config.yaml
normalize_top_k: true
init_std_up: 0.0607
beta1: 0.95
decay_fraction: 1.0
decay_shape: "sqrt"
dataset: "wikipedia_en"
Below are experts of layer 2 (counted from 0) of a mixture-of-experts language model. Rows are named router (the router's row for the expert), gate (a neuron's input weights, with its number), up (a neuron's input weights, with its number) and show model dimensions 0-127. Each number is 128 + 24 x the weight over its row's rms, rounded and kept within 0 to 255. Numbers have three digits each.
Before each expert's rows: "gets" lists some tokens that make up at least twice as much of what it gets as of all text. This comes from a sample of Wikipedia text that the model never trained on. Tokens count by the router's weight.

# expert 11
gets: "ar", "er", "or", "an", "l", "el"
router:083182111108134142106096122135119143133148109159117151076094128153117127093111122116124124146095120138075148138148135128096111133135109140159109106117099109133147102164126134123118103194183115119165125105124119153124162158110108109125165126098165132117135136107125132126137139127115169127127125172125141143122156111180137159123100104129062088138144132106100135126144101123066077115133
gate3:125145127115096132110117127102139147141074108133128079133150145157129165156158095096153127149121132154105130107113106116063122087114143115162064133140098142166124161118158129117116147130155150145107093148135087119127138129122146108123115150092142129141124129128113149126046130155103149127126133132140160197109127066097131112141164107119096101102090129138137149134104140122148127138130
up3:092082114130128121125166142170130162107122111150152123139124120131170118120164114144121138114098158103101125101103133158134116118188090110133164088134171088122113114116131101076152117140102101078154125105131152104152140108111147159107122143105110145131139095083146098109161114091108127116112074149139151139138149171141143111129088127138125123148114185151131143125164144121099120142088
gate4:105122161115120141153092097128142146139146116130108140177168121156149133148147117150147131166107110107163163112139137130119146127181148097128131164145099108112138114105169124149126135090093148125110107151059145115124083150133131142141091109104109123120155126167106135088090124143118137172086134143136086111106099131164136122140181123119182132137127110090122144096143164096144144107095
up4:124171143130148127152148139149156091101110149132156096106109128120111105148089100105107112114139168124096128129162113113093111158097123102141091123133161154180148138159109123134151139154123087135128133140137127160116180113156127124141131132096143149087110111104148138103158133145148092144129139141136186164097132134100107144110131144165151121088135179169137091173104113072109110148124
gate5:163109107070117091144158142118152111130088156180139138165124166121129102177147149145117153156122150096092086141106146123084107101143130146162103094130163123128152141120103141179133141137122101102145098144091110138178152112136168123153079131119121124095128099158156141134084126113118142109152144132115101127131124098105145141119116136168146091110110125156143159144128127141174129146146
up5:050137111118123149165165138112132112117127152136103174089154139082115121123117125146093102149109147110139128141134114134156131131106119120185084125145105134164144095118093184110133078125145189116132125106118129126126131145095115113139121133121100147114098109118143130105128128092146095139066129157105168154092128125153121101150117126147077096138115148088121126153122129093119096138120
gate6:114166146146097088099125111117132153112114168112115084094159113111110115137139097099115089136165137096155146149078127139113122149124086119103147137143157157092085116117173151162128147168140170154152096130124103113141110114095113099146126110117132159118131131153122105148106126072170119168137168128157101124083105131147115126159122162126095093123127097135126137143105121096122093110155
up6:115147115146148125143122115106131105120134132111151087079123133161139108097143096145127114151117128164096118142082130121115114125113136078115113178107145137120156134123133064111101154136152119124116123105095093150108115144150090149148159127106173142103108153169115144115091140113145129142108122096113102084097133125122111170134127125124092115122170127131125107068095124128120042106156
gate7:130155098113125130132090105159103157129182068095101154124156108181120135107136144107120118098156130157124095135168138136092119099117139095112132110130118149144093102140105125137110119140101102117102126121139133159100197092143182114149123132119118090137126161100139091153135105134095129084149097140138137116153127103138107165128106113172138150101150130163120072118109127105152144140137
up7:138127144116125169135136131103114163101086118073111151110142130148108129134176167083132093172174128147130097146143146123155157166085127121136105126115114130145144146096071082136151140152055104123160077150146157133148149087137129121095136129126135106119136143126131122146117115126112128089123175115109117142122103145105166113143153104174149143161140105144136114104114158147104120124128
gate8:137115144127159146083157147116136119146178114146101170150080136141152167115150077128104131132168105153114105126134113143130129143128090121105152088127125118110090129090125166163137131106175092108126158161130086084110100138107126106157125118137115098099132162114156132157165135113151093104155130131152134113125128156119144128100083093170125087100145116159087115110107118117104157115138
up8:121138140128150148145082074140137153111127104103106112159115169095164112150166135142173127163101119127113140101112145144138118147160137145162122119107154163122143103102114140098135067106125111152125120099106120105115109122103171127072174102130120097106154119133164141111137127149123129124087098139148126121080155153102107121086139156144114120172085097150132123149178122141133118084127
gate9:125107126116156140116163135145170132120190129102082143119147076105108137167147104076138154127103163131137134120097092142158131143137131124163114114130127137097098179093099095154112182124104109163135117130113145113095157124118105138133180142120092162104115127108126110114137114145110103119139105089127124128092129161115094105116114111140119129087113136084102138177153091096143143134106
up9:151103168089130113150119102122122148117082113099144104106122138171133103148121134132114071110158131105105128072170138160116112082140087145132065146140164125139113155129152150112114128131151169141133097125157174119130094132111136133143113106155106123139136128153140126135117163112143156121150139122129171178101117089128151152136158158100099133143120109145176110105138131116145061140130
gate10:150113124161079127164114114105102128184139108141137124141106123111098086159132158170107106123114114105139108113119134136122111183128107136164097126146138096120136125144146164130146130149129133132155074108148169127164140144123112140151140112186178148186118157124145100160133096112128127104127191129141106128145153148166157133105143159093120128131163083118166125145122106108136115126158
up10:096074130118124145119156139147141127139139137091109109145123134081137108123136132100135154159171109145119155139139102116122118113130117101116115127121095124157135127128164122166119140150087098111118169133163102104084125116110101091131133105095075075155128151180085107129135140118100166140157096143121104112147138132138098130136094113137137144101170102127059129099125102149148160140183
gate11:128102113136136117119080139145121149135137112093133173137186102149134104124133105142152139096134125093108156070164126141143162124124151120112162181103119122101139111128151113127153167165079177105152156115100121138118131100125080151110141147106197143119101162105109127126127129129113146124141138107144061154132107098126144160125121152105166127110144103113104135113139159154125114146094
up11:147121097085116123124106121123134115127174116124120153108139132121128116142132171067132124134142130171127131121167157157105083085107119144140125134109134136124115128143133145143160109143111161167161147127126112087087121149137111178140111083141139105165129155136144137164112143158139114143165101148182089104166133074143119150119081126142088164095126112159079115101118100144120132162113
gate12:131157128122095121120094123163094115160131116174118139145159127144131145119124141157124149138117116171085067113103086174093138122140145080132133102161137178131121154157093119137074143125132123144135127131122116134140125091129080160140119130103152131118140157093107157129114171145094106135143185137114147147108087116143122115177155110121116177118109158135109162121118120165130158119154
up12:145118167147084141164115162125110147096140103096119160103194143147108130132084142140124098119140087123141163142131147111112133110124141096122161130139093140133168123141143149081115100130085127130129149141136127142159157167150109138107132160136055113131131123119129119143130127141128147149116090137124179135143149138145104081125180106088109180082123127169110134159129120114124145115091
gate13:149114127135140139181174148118112161073116164115106116151152108185116105140167110132093116182142153110114106135104140142100134132130115145111056114143135089109121132044146120116119132099155132123119135112134128129115126116147131147109122138144134140094156125165140121131123108134102146158123107133114134173106120162138169143102096128148101117100062147118131098152133132109132125114080
up13:103170153120136163128092138108091170108129141102150155114110128121128160133107115105145139109101099159115130132080118108132094114149071090125137138118120144129128113120134137132155085114121155111120136150115165157160151103134143173119091133072155152104140132127140136096164138133136165127128102093080179102106106118124151147116143143070157153097135123110106151123095152109152112155078
gate14:120092149122111082141076105132201099131151049136093136106116098110115076095096154141130150131136109136107140100138100136172170140112127123114125165101111105071119114111147137121127125103083144136165144124142150134136134115183113105117164135142093119155130136155161132109146135143109145120128078125132133152131135106137132116129132138170125129127133146120102088119144112117128142122070
up14:147122105100108134137132098090181111113156121154137150130073125131130090139139119170088179112146119161097092132142140134150169180113143118116112109086148096128130146137122162148119127117136125157151147089117138182161180127135147132093191142099136096176095162098151137152139093131141152130132117162136110115114142124129148119164101161148113110114135133112130112105116100149150136107132
gate15:130118114113132085153134160136105041147107138122144118150145150140141103103140133169125125130116097101162126076147162113120136168075122143111165101128141114131150128116166122139122153130116128133139115142115113169130151123133142130143170119112116146135145118126155083121096120202101133122163175176125107091087124133148103140154142141106152162119104133097152100104093132142106117144095
up15:135146140075114147116109147174116161133077112128114128116143081102103102118102128106088123117130142118119147115115133104136125104110079145162060128113117143170117097142093154143099088107122185136100155126097083134109125163171063139123123146140138114136144133132095119105134119109092123114107109117096141171132150132103137129118106151130107129114128128116148164127086096102127171156135
gate16:120103140125155154160142143143155130093099128125127105139110157185161166129121112159139123137113132113125160114105122120090139133129148115130153151129189075131110140114107114092132155131126146116145100109078103130141134070109098079117142149122125101118145125176126146121106154133125105181147137123120125125146091125090148125115091088149116139118151163134126214150152133160134101111118
up16:134157149117128130074110123134124184169126105094103149118132117092115109125135130127119118159144109183110112206110157101157087108124146149123109152143114194112152105115115160131112118142138115147133138122145133137144108161139132153143127127140161139108082108124093103144130103134147153095121107097121103132115153078154117111131125184142135120118132115127116073113112168096093153147169
gate17:114117125117121091096127146125156136121180095140110125134140123147147102101117115123098140145122111131107113085164112116153122160179111112167134067157172158132171139164161144148099106127097091156134136112130109077137122114191186140127110112143125144131130121111126087159141140117111107131143153159161139138125103128165139110110123116164089137130158161135135100130148099120155153090092
up17:132104099117114135129141144129176070154181150082133131123079114130100098097153120119122160166116170131127128127102097133126119146147087152105111159152149160125152104126117091132145160136126154109153104096119127128150101112170156111148083118156104169168160182110125156170147143125112138085155123139126139101112099144102113159102127144119095121161127162129141125099122098118103119126115
gate18:124122100121156155120074132181143152135148128116110185115162179106119135175084148131113136141120093113127122079172144121103130112118112117117100144108130144179135151131104124102154107129117123137163156142168147118093123111146133159145115128130070108140103145116156128145091118144158117159188101112155134116133137129154146166169119098172106120076142145140139132104137112119158127125130
up18:130150149127118137094120112137144109125144123108125075086132113117135129150080140079118141130175175149134123119104124158148138113127112124092104105149085102178107120130122145088141125149111192176149160138078114138128134144141135170153138146136110148162101085111109107189137141152134131153141141132117117129083115138143125135120148129097134129156151122086163118157173108121123162092155
gate19:176174160074118121150122123136120121084143122091136145130077112148133125153132126073125110121107104133133108113142100146148118180157140095105126103156163150135114132130109132121163149120108131122121112088140114106103159133164113119124148136139167100164099069113162141130092135117156125137123114108101142140116098172092129086096166133166156137099131112132102117093122136111098083157115
up19:145163133114130117100146114081097122158133114159124137124140142157139153112155130114136135085135092130123145104165149152181154075167107138131080146164118152116176098158119119131122121148138140119148150162146148119139070098130109067112102088122162113129136122136135133080153159094155127132157124157094152118097129114122113119103130133124136175161126125150121094114121128137151063115136

# expert 7
gets: " ", " E", " re", " P", " In", " e"
router:118105088117145093128114148069088093148131134124150134131122118133167105094121150107104139127162133135123094133167092125181142110142117147126148128139130128116147128125148068114138096105143114156144102045081099103136107117133164136084119125130087133168108130125086124154184139152153147130143114104109093135109106118136118124115162107109096114150139120119120118118161108149138132076110
gate5:133138122087081125100157137122151121092169147136152113153080161144086122142119163136105096125081113151142150154133114149120135109146150149113140119136092121141096103127130160132152110112136124108161110125111102118137140140132146111084135147101092139210095132144132160139183122120164144108182107101125131107107122128113160138138139122125113124057168116116127111078159107116135149131123
up5:141120147137121162136163105152160128132128093145108105124140147088105089147120130131155142131110115046138103080129125125138133112145101103139147171127135147135122141106121143172104089146084119102180111132128162105115140089105119113113112124092088121176110102125157148164173088140117111105168145101193137122148129158137123144124142122145170145120129122135159139166099111134126141148113
gate6:133094117101109118126136151149131098112143135144098151115149120115100138106106136134109095112118143150173135137161121168127105097169116141099138117097113137093106081159174154119131081054113159134146123146153171136104153129150100142111143108126137124125144072111110126148161165154134103139105150162150123146090139166139128145118172158129140111076133124119096116140151080162120138096118
up6:136142090117108128139092150155146109140132116163158134169130123122124133151129112115132112109088132149092122151191113099121097092165174112078136076137091065119123126173123119102137138177144134134116151108171090106131134122162121126132146097107187148142123117110146159114150150174139156146150113156117123125113152132148123123097110126112140117137122122134149160141157114119136103187159
gate7:133159080143108130179113124122119117164138136141109139160122130129145108147130164102107136122103120155108085121187125110113056092125104090121098115128155149159129161136170109121097094172144108112130089108138127127165119110093169107139136086139140151115128105099130100150126132157114151159116134115116115115162130113125128123115078109133128129163144128172146177115102103120105116100179
up7:080155142122113136148126143108148126137099133156177099132131119177133125158139105174122116157138198139147108096108085146133108159159117116137120142120147124108135140125154149099118161108148109139126152141094163100088144142164136131146092156090136121152130123158127121074099152094116116125097094160154109130100121112154146128124133157123127168071104134150189104093138118136146119139148
gate8:161129103103123118107160185093138099093144116092115121118142145193146177121118132157144121148165105158168108128108150097123144138187118136105127105146151118110102143147139138127148113117146166125167102084083108141115128137119152130093130109145082132096122121173131121153124122106107161090118111095149135142111133088142084072088159149148119123116118140115153119142150143103128114142135
up8:133164081140142114090171152093088129127123132102112150172092106152106131136114157161110119103117127088136135109119094112115087111148109160116144118159113160177088113082100130097150086133141133108122131098143162149144079112138146138138121138125085121143146132135133135171109159116098126099130152152104135135123149061118087103083118145129119125151157100169104151119136142105139121138150
gate9:164092123145117132131116119110192136163195117111092095163118184106122104137132135115131154116123162123202112120121154160160165087136155126139120138127101128121153101155107127141108099111136138132136109166129129139129084145178104137122136138158118125140129150148146132132153141106106095092118140128133113128112134166094161155096107116089127074115132103112121099131162074125136125125129
up9:109136123082125108143099177132110129101099123105127177158129129174140159101131120106150145145104073150122118152153118132124140120119094140139160147126124118102088156084127139126123154087147165084172093150095080140113108123122153140143160172125158130142107137154128134160092139134183148110106139125183098076095109106131162158151140155142121119114136117132155149108113131135128137116141
gate10:096130147109125189125150114121151158138154128158118150113087105103110151108112121127129109139140098101131140149154191118151165106134118126107131081181078121161108111162142110138135120112144141080108151142152126129106123102122089113100098150141087115106133126158104141136135062076127144163141072128135145100151154135180143135132131124136136148137100140119111116147082145156121128119135
up10:169086138170117108114104134099144111154147123149124111115149117107153104155134105120158162144099193127115063125119113162144092103111164134124124131127140125128168142128150142118142156159115173129128109088112122099116147209127116144119092107131101113156098106172116132122143123128131133116130141138130132142124131142163137132148115186126140103160194141114153117147125083101129126090149
gate11:128090109078170122136125145117155097103064096163121139157087126129092113128119160154117091108150132171113122145153155169131148156135117118087135146136140161114082132141143149141112092107149090115117176122132119144150133106127078142136116088148094126148104125128109100130126185131143136100166086108106161129130156166155100135127131145138137130122100142077111147153145119143126113101111
up11:087129118146114174172120109114163132162131117069144119118147118103158125105138086107157116131092134126104146120118124138132109172109150114139138137100152133137173151110092090147155140112088130120141108140139162154118131147148105152128115105121149172065142128143110190123123118107107129125075114163118119118145107182151155157138163096159152121105098144135119144133092089116100127152140
gate12:132128139135180170164148095131122131142075141110155100089126116136080126133153140157141112149164159095122131113089148081095194158110127111163142090149136126148121103100141120175103112146108114160163098120150120163115144127107140090112161154117088128122118098150138123142117155130130129109097140093125133119138134153122157081154125111115144106127108122082160105164117135128127178127132
up12:126158106098100155167156167107151113102146146142109179145107116153150105080118107100110135114146141166133114125107133166118139175114123148158123107125105147103123113159139125120187140115115111098058127142161115145098130113146119106134084110152130094128114135134086138113122168161135159130140099127127113127180110086158107146166129143137102122100153105144074152094111146103132125124119
gate13:134119140139105103092158149147108155084063129117120129166127085155141132095150083133135121113132142120145153113149108119117180149166138130119141124137098164112138092125121118140147139148124131117131134093148094128121137103130106123103138156107084149133091073121124117123147132157112088099151165155140124179131125126109107160107191152134150105079182117107129121141131180115095143103134
up13:158135120150138130080129121130051154142124132133139163175114090181119126154159155167113111149131129148077130127106133147103134164097137166137113130119176113132127135087130115098136129099173083098114078181131108146174111166108125077151127110138170098142152140122134155118103133120137139130167101128116116127141160115129139097132129127118128127163140139161154144099127132126150124146148
gate14:145113145177127122154120128143144116125140136094111122097122110124119112109144079142123082112103161112111093103122082142151160119111057129093126157091159158087135148141089104108118140156108137134192101113103134118155149142142129092087144109105116102120106144124184140127117145163073145129118142126149151085145091163116134153135120119146108117135122154097137117132149127154137137119181
up14:108107141131139129156143085141115151143136135120104094086149142089151201100180144147102105137138139115179164110120146107162141142162149138121126130119134137113123156145131183123126119146110123111122156120149104134138101099102162113133135142106152164103116126145101143089183099132154113139127169093164146154160135171101147079120118097089106139137115125138109120149113119181155125128104
gate15:120113094136112170121129124117122149143163125123142143168123146148081128140129148134107137108173113160141134114105119106154144129143102126115130110138119130087107146129108129178125154126127116152107095116149113126078086136144122138107100089137111163178160173112069137151139150123144117128126083115099093075096166185123129115093089124156091127130124130135137133154141078149083112104153
up15:125124134162145116179126130149136124158163141102170097100095111116131110121142135136103133145150132095114091108127131101131148086120151142102110167100110136096137168096116125101101160092140128143147126099104174111186132141131155100134162076129103076163096134099168106148142146090086158148139127135156098131133150149106091137128143180126107135134126129138120145097139140088159125118154
gate16:081162132091114119115128132102140148149112122145103160172114109147136174102119156166081086108147133181156178104124141101129110144168083167104107110117119144108119129123122120118156122101141126118096105164126067094181126146122133134114103100132146175102162092123109102085132141132114103133148095108114091131105131133099117129133147113126109154113138119124141159155143117165127157113131
up16:136113175127141162137195151171090143111161115133137143104095114155144157122126120093124093138151130195090161182088161140124130156140144122102137102146109135103139143173109170152132142137101138119109149156116135153123127134137105140151123099119148124117088110132126121100119161074141123087151126122126126112168144141155137120118117155161129111086170117132096130148139122123159111165167
gate17:113147127122089127136102121082117143134123114118135127116148168161137107132133146148104171126127120147108092081187129089113134107116149136182076140166135087141168175092171115103113097129110187135149141116122157130156123141103158118143100126146123137105160107072102154159158125158122123153104111158147127117145144099165111117102123127109123140168113135126124125092152151118106111136161
up17:125112130153075095094134154137133085140122157126113139117113088106125102129123117079105154147140166126098164109100127164119155122102175148178156139120117117110114127121150099148164118148137099136153134150133112121154119177135118142101121147163156122176112120157112123138145144116131139109141154101156142146128181136154153120115165157103135076154172101103133114075105145140156113091153
gate18:093135107109102098120120146128141155128211148166113144116120167091091119147116105130093138102160126101168112146134124144124113098140103160124149122130104102118152110181144117143132073131148152127137129111151133158105103138133143158143181141155110139159133145131104165189167130145140139123143146125092113125149127149115143149095091094137125107149110174094120161085117116100116121107134
up18:129140093127125135134162164108160109127141168167151158151079102143121147117120115138120165129169150102123119145107138150083122133105133147118087136132078124151125117160128154126142149157146153106109126144138124146057100132123113129136155115135121133155146175158094108128136097153161189107095122129120134137147136120143148109103133131113170128107159093156130187127111105066154117168133
gate19:171156103096105111098134123149167158137125159111135108136149137111132104111136084118091154160136125141134124130130112096143113093172136071155191136110169144106144125147124129136110089137163116134161158138135108096139126133133155153130104136093089169143058133096121137150152131116134109141110137121126099119103166138111132148102174083164099146148130103086143116120145111162110160138132
up19:124134164142154170137091148112116105096114130124108077115142167131101137153150140120154108098093139140113111077108143107149125157115090147108044094141134134125146171091120138114101147128107125136103079109121151139143112112123122129168152128121175140088143140127163093131113097120122104122111166131100146102100102112141144097177112108112148138106092164151129168121100144127145143113113
gate20:157133130134099071108113169166148146106172165077104078122143099126129100138159093127135142120124089132141123110142092151121125121166103135141118163110145177083071108113129138123135132107135133094128104126164111137046136135114099126139103116105120133143089144118137174134135168122111150148097123098135153124163107153168114156124123154113110119129138122102125129159101106120107104141127
up20:146139101118103077125131166122129146128158156119176157108090148102127126088143138142190127128164136150131159144142159119125138127127124131170140130104129168104147124128127124101143129142113130129129130126116152139187131135200135148172161142140140152149137098131147134106159144118115142133149105133158092155147129096135084150116175182178138182140094161105107130136102114153149141135108
gate21:163097094138128112133092122090105146148158128125134131171138100156146126113157107125113113157125167150115149108129100112174118086148130158134116140103117143115122112116153102090136096169140115127136104116154149160136132143117102115126165117083129101156153142127085153130153154141099191125104143134126137112101147092139150118095140109104073109162170099163105146071125140111074134118126
up21:179136083164141095150124093079090125103083146112127106128145084123123111160144153139134139144142125158135117117138146126164142136135111108133117134097161134140147088129160130097119107134121102096161107066140138137152117132115116138098166110065097097106102153136102127134120165156153159112102123121125126126097118091169133107120150102081094153151144123126148138070150140107103141112118

# expert 18
gets: "g", "p", "k", "m", "id", "op"
router:109130120144117179100152157154134157172144147122150110109137134060146110127118091087096158108099108104137152104127095062112149120108091145141104128152125109130155109162126122149128100142164102105139165146108130153117094138157129154130158112129131118082097101143108166155128145100109128099116129146145119141160170131172160121119118144129091176121102123103124150139142158087142108140119
gate3:127162149121170124136157172131118129099119078125146137103109112119107100127150109162074163081109123146122142128116137098140088131155148106153141164116126175131143095149110147091134110128136161141137132083128123087150139105178185150072132168105150129115148113115158143124128162141116116139107115165143102145126107124106137154106149116157138146102110155125175131127124180121171140128102
up3:136150113166146144144107105117119119156155100098129130126116108119137170153122095143126163146090122117147093101094136133111150138118124116119111129082132105163129139083092150123067115127121134122124133157107127135198176131142145124083192159110147111141140117145145130140089116090090127159140106118077128133100150086120158109143149139155134132129129166096143116130107131076138159138168
gate4:128094126114129150097149161155135118108123146127146104127096140106121154160108131081115132093146168117126114118093107143097115095132154120164144131130118162149126098165103150160135152137155147144101139155130140148132133154148164093127180126095105135125113132150140179147103081170084140107128129126123094159130079163162101149108168097114134095115125130079174160123165136129149142151106
up4:158133111147122122124127149096109153120152113121104122109175100124120114128126075138116128121128157129149131140134110115118110122169135089171122099164183086085106159085184114125107103162127136129127149136129098081128115112126130109176104185155143142109186141130107085095167141131158114112147130132143153114174124101143167129171137116116104140141139136109103115156122150166129106132141
gate5:103100187156137147067172137111166109090114131127145130131169139110135139120143113123145130138116169142090185147124117116105116176131168114138110089122113133122116160141093156106136125145152157127117107108151118106131114164119074103145110098167102158092100091111125119079136110141155123093134162102134145145112130128135121139127155137105183104112160140139118135149143158161136090119131
up5:176129106145104152134140099146116172172112082143137109162157110138120157150105156183168141157146112095126171143137123143127094101094136161139103107082122123157120134112140147111129146131128163138124135142123121119140104095104108165128109150131116131141096130153129134083119121169102145102130112124127126119180132104138090124123180124079132112140114082123142142076143126068132130135176
gate6:137106154096123119155145120136142149132103094094117095102166100157142153097067118081118165121127129135158160089106138164150137081134138144145133130157129151102148108126115136150131117115091159132156156132145142070114091161139109123094149172103109164109130131124096110141110104168133127105130087121163180133109151118137144129160163119148134187129094109120117113118133096149112101119127
up6:157102126132153180100128101103100110109101153119127126137125146136112196166139123097114153125150149151134144113137127128124150135135154106091098124133088134077152121098145193113117123147118101126087133133107109176119149151132159167129163156093123127116156093097158132140117098141119133141115120162090107146140081120105182166131148101140121157084129140125170140127136132120138111123081
gate7:138128167114143120112125193126155123175131118082110146076174135154097118127125109113071117095169142119128134137129115135075153141177147093089143125129134176083130160123146110155136136132150143151139125127120139119108117110168156116116137102171139118111102145129130156141098150127160112104114187106162091126110114122114174134098093146145141133123148132133163143142144134087109100121126
up7:158148110144130118122058150120110139148161124148088156138155161130121123166140137121129127109135156124135099142145139104099145147124121127082120105126125094120126117147165117161145127146124132130090110140090149094119088172169141131174182132149134092130124128128162129119148156189087130125149145127108152102135143107134148135116110158173131144115097114140104194117136178147094156116166
gate8:137132118091172121127130132115132107095122087156127093099139133166100137046144114122117144113157117123113087115139116063133125144147130094145127139175146148131134114103100095116117126148141116121154166107112135152144141099126161143163165138089096162070111114131095122106081128104119098131110148118133106089112108107153146102119158106158139134136106171129157152136147155098160115116121
up8:174128165074163114138130127151200105154109103137135086090143142099121124119121151120122149105147115129110120129098134128152116109158126150144084159140181128131158111148108136128148142112099117138122093111128125144126173119097160108097142155074144163134142102118144140144119116143144095144129157149113189153180136126136144148144162156119137113120119143151157165146094138131117189118127
gate9:134171152109139107101140113107143104111153124109164125159177143107127143134087074103097161097165114092105168164127101108142138146163207151116136151130108151112138093166121142121116139133160115143098137146113140094122112089111167115171170151100114111145135129142104110106093096123121092142137128132141114138126157089091107111134137133150133143138133136116127117166117150140121087087109
up9:141159128155106103124129084151107086129142153103147113132136151086122156122131128152136121140152114091066151094112175147118149183144160152100161137125125134141148177115149125121165127149095087155099120174116176144162095147082136120162148112096125108155117136144107110124087113140091128143110175139164115102128121095117117119147104105130143123128105102125145101132105098127140105103157
gate10:098121118155129121089140121084152085155133153122114153091134129159149117149153138104173133072092138104085167141127124166124113152097117121104129160114082101087153094116105153147117124123096129139137150103077113141136158140152158153135122156102155069109154123106114168139081140138129126129109153149137143140161139096144168106097121141133144147128149173115105107132143120101140149130164
up10:126110169087148130136136120134136114121089114161103117138144142138138134069112140120115136165181148132134127147170144100122127150204141115113154136138140159109092138202167081123096142131089141094155156115104129117103148130094106111159109124135128153085148098109159121111121130128143137149174128100152088104085116118119137146092180100141153131131136134110154128133109134131145122150121
gate11:138193140152134116107099120154125108148148124086191133101137090130117126140153135127147133126116142123102087119175114104138109158101143108075129126104123096124107111090140122124118113117089128141123159143125142109143113139134115120097167134154168089171152147120151135135128138116126100105135145153172160107168117136160079183095137179142138151147113129135137149120085088112160153124159
up11:114131133101115158116133156095143127121102128162117102082176132162099142148067111148061121089115167135146165121135134137111158159137171110142128105107128136126148127126155123131138090140141163150074149156154143121149136085119094133149133145118120129133130111092131151162141084135129108122103079136139102174101158102139151148158131142121129151120140096123157146125112103106102185106108
gate12:104155144134127120152121098166136149095138103111081118144135166114142136133136112123128159124128139131122130138163127132173100156121112107117069156149148107136142128182106140148144134135154136141154113099128096176118147106114138138134169167096133116139142107129134131109090097093136107123116156090145050173141104065168139116094163126127133165148125092168148149115110136156155126131126
up12:158128178141083131152147131188081111143146118125116094078112117085098169125112150117116141106148155108101160118129139129144128171087130108106130138130133119151099119149164122131169108135154128128120112120113153112107108157108123167083128173128104119168125119129150160130106133108143120150135150112128143155113142117177120157128109144122103110138115128127153104122051170119082098138092
gate13:089096125101122161130178142130174117125100102146187083141162109098147153155143093127150143145123134164125118156113134165119140129137167164147135089121104122156142087121125127158145131121137120169145138142133099108137114148171159123068109127116107159100087125126137152094115079133154184112135157142121140127063131111137112139084118146154146109150125131145137117115130108147138133157108
up13:133113126102141116165152109110126104108137096140146106094111141100195131179149107125153169106096150134154102121131132143134186101131159126172096129151142084142141112116165118173104107130133097119117126090128160140162132102177124138118145159127100093116121162143108155139146093121138129135107136115137102146087107147172135120121114107133144108123073142100098179126172110142112116142131
gate14:098120095118146120119129151095145148133130135135158150153122107132133143134166102171086137120133125109097112090134156133157146115155117093160116122123144145146124123144112084157116094131168136121172144102142129104186142061084123128128110085109144133129170133117143148139154105136146110144101141105106171132123114167100122096131159070123118065107118143162079152159114112138156123130139
up14:138112092131119107127161140126137184142113150149112149154143141107144108128125113088099147118134165119106099155089101134121112139128114123147126180126155109137162135147090130113143103165126127140151120126129118122128085089128112108115127147074134116178157153119116149065128144155130097118140148108131141157118117171124178110161126195107119192127119131109130149138144146080124071141134
gate15:117151147128167165152150108138156123168102085154103102095126156104143148156166143115123106112151084175118137183120199156130172125101113136118126134173131110170123144121086121120125120153170122153120147165135121164152156111093116070155142105125135145123098122142151084119088132143119122119106163143132129089119164130115113125127106132173122114131134122106127131162107145142123129120155
up15:150118113173102127076114105138137132122113163101127126123136080114123129177083153150159099169149154117167126123109105070155116151135140132083137116175171088098125173108149104110108159111156125128117085143144121140151123135131122123097131149147126146131106102140121124143088102114112148119141135122166128144108104157131155126156137147094125122098108098139162133153174149094098157158092
gate16:149138120100123129140153137120113148134112121131138142118131146104103104155105152145100119136096146157138139145176115109097141117175107071130135072104123145134128106166159116142125106161173138105110162136124140136106127096165092110099184100120088146064107135121089124109150140119176112092139116115155153095151116127126136120133089148173113133143132098173117135170157117159140126104154
up16:132103143162088149131118135130125111152093113086119146104155118093105096116109119101160126098127158103123120119130123139129128135093126123166148131132141121138100173136121128154129159098114121109140119098147127119101085149163139095106165112080085133118075171123149143147081109145127171090167132120118123113176085112114075129083154122132159120157113094118149092102117145142165120122159
gate17:093161113157101126044107104108084084161163115129159104127131107133150159131128125086160145136137112135150137085148090138111129147094116153176140093139128144145124173133135174117140086116113125117118110121122168109122137109131146141102149148094152155158115109121119124117166039086132150136138137127135147142114141147092128097127133139102136126100129152096113139125111135127142152129142
up17:129112154130127115155147119117162177098136163117110130098099138071168131145075109138170084138143120109082138159105110136134192130120114117113117139133164090137097097112130151135091136130128104168134134114130111129150111128073129106128134132132134104137139115130143123116144122137171139100158106132087142139134118118109137111167109156107124117141157096153154160128117128151156175176059
gate18:106146139130110119077108130104115103130120170140160116127128137128097150096111139145121109157108158140160135105078136122133117173122159099114131120145123128140105117086123172158097109131131146126173141115098082113119119113121127082143153101102097133129101121106123151169147125141148119169085160167114111124127108148175123140102141194148085151154152109113134103111142123117158184095159
up18:125120155160101140187115098104079140142126115095085170118137072129143118120129137133152106154181127102098095137150152141134147099084119113149174163150133096079124170122112105131125107138097121158146128122128147131172144128139127126159143133110129081119115153159177151112099140130108128119167173136187110122154125151093164140144107124145124139124132112122101149109119159125155113142141
gate19:126092100099122130093134106109157144133101112121151077158154146116158120112166167095091131135120108150148160156120111193094175170105129137111132076145125116114126097112166114193116129113112171097104119168117112106105148126137100132177136125151134145082114150142132108098130136096192125145114076113108135128111122147134130111118147151135131122145141128103121116134120116128123157115107
up19:119145126157138108120145066063139115121122149133138121119090084121130125141073124185144135145106128135131125146133113134138153121110170112115149093156140107136134118103155135146114136141110132138152179129109115124159127075165111108122156140149128108113128104142152120141161164124113158150166109149178111148155142110103127141159114122175111128136153057167136133122148146175128096127175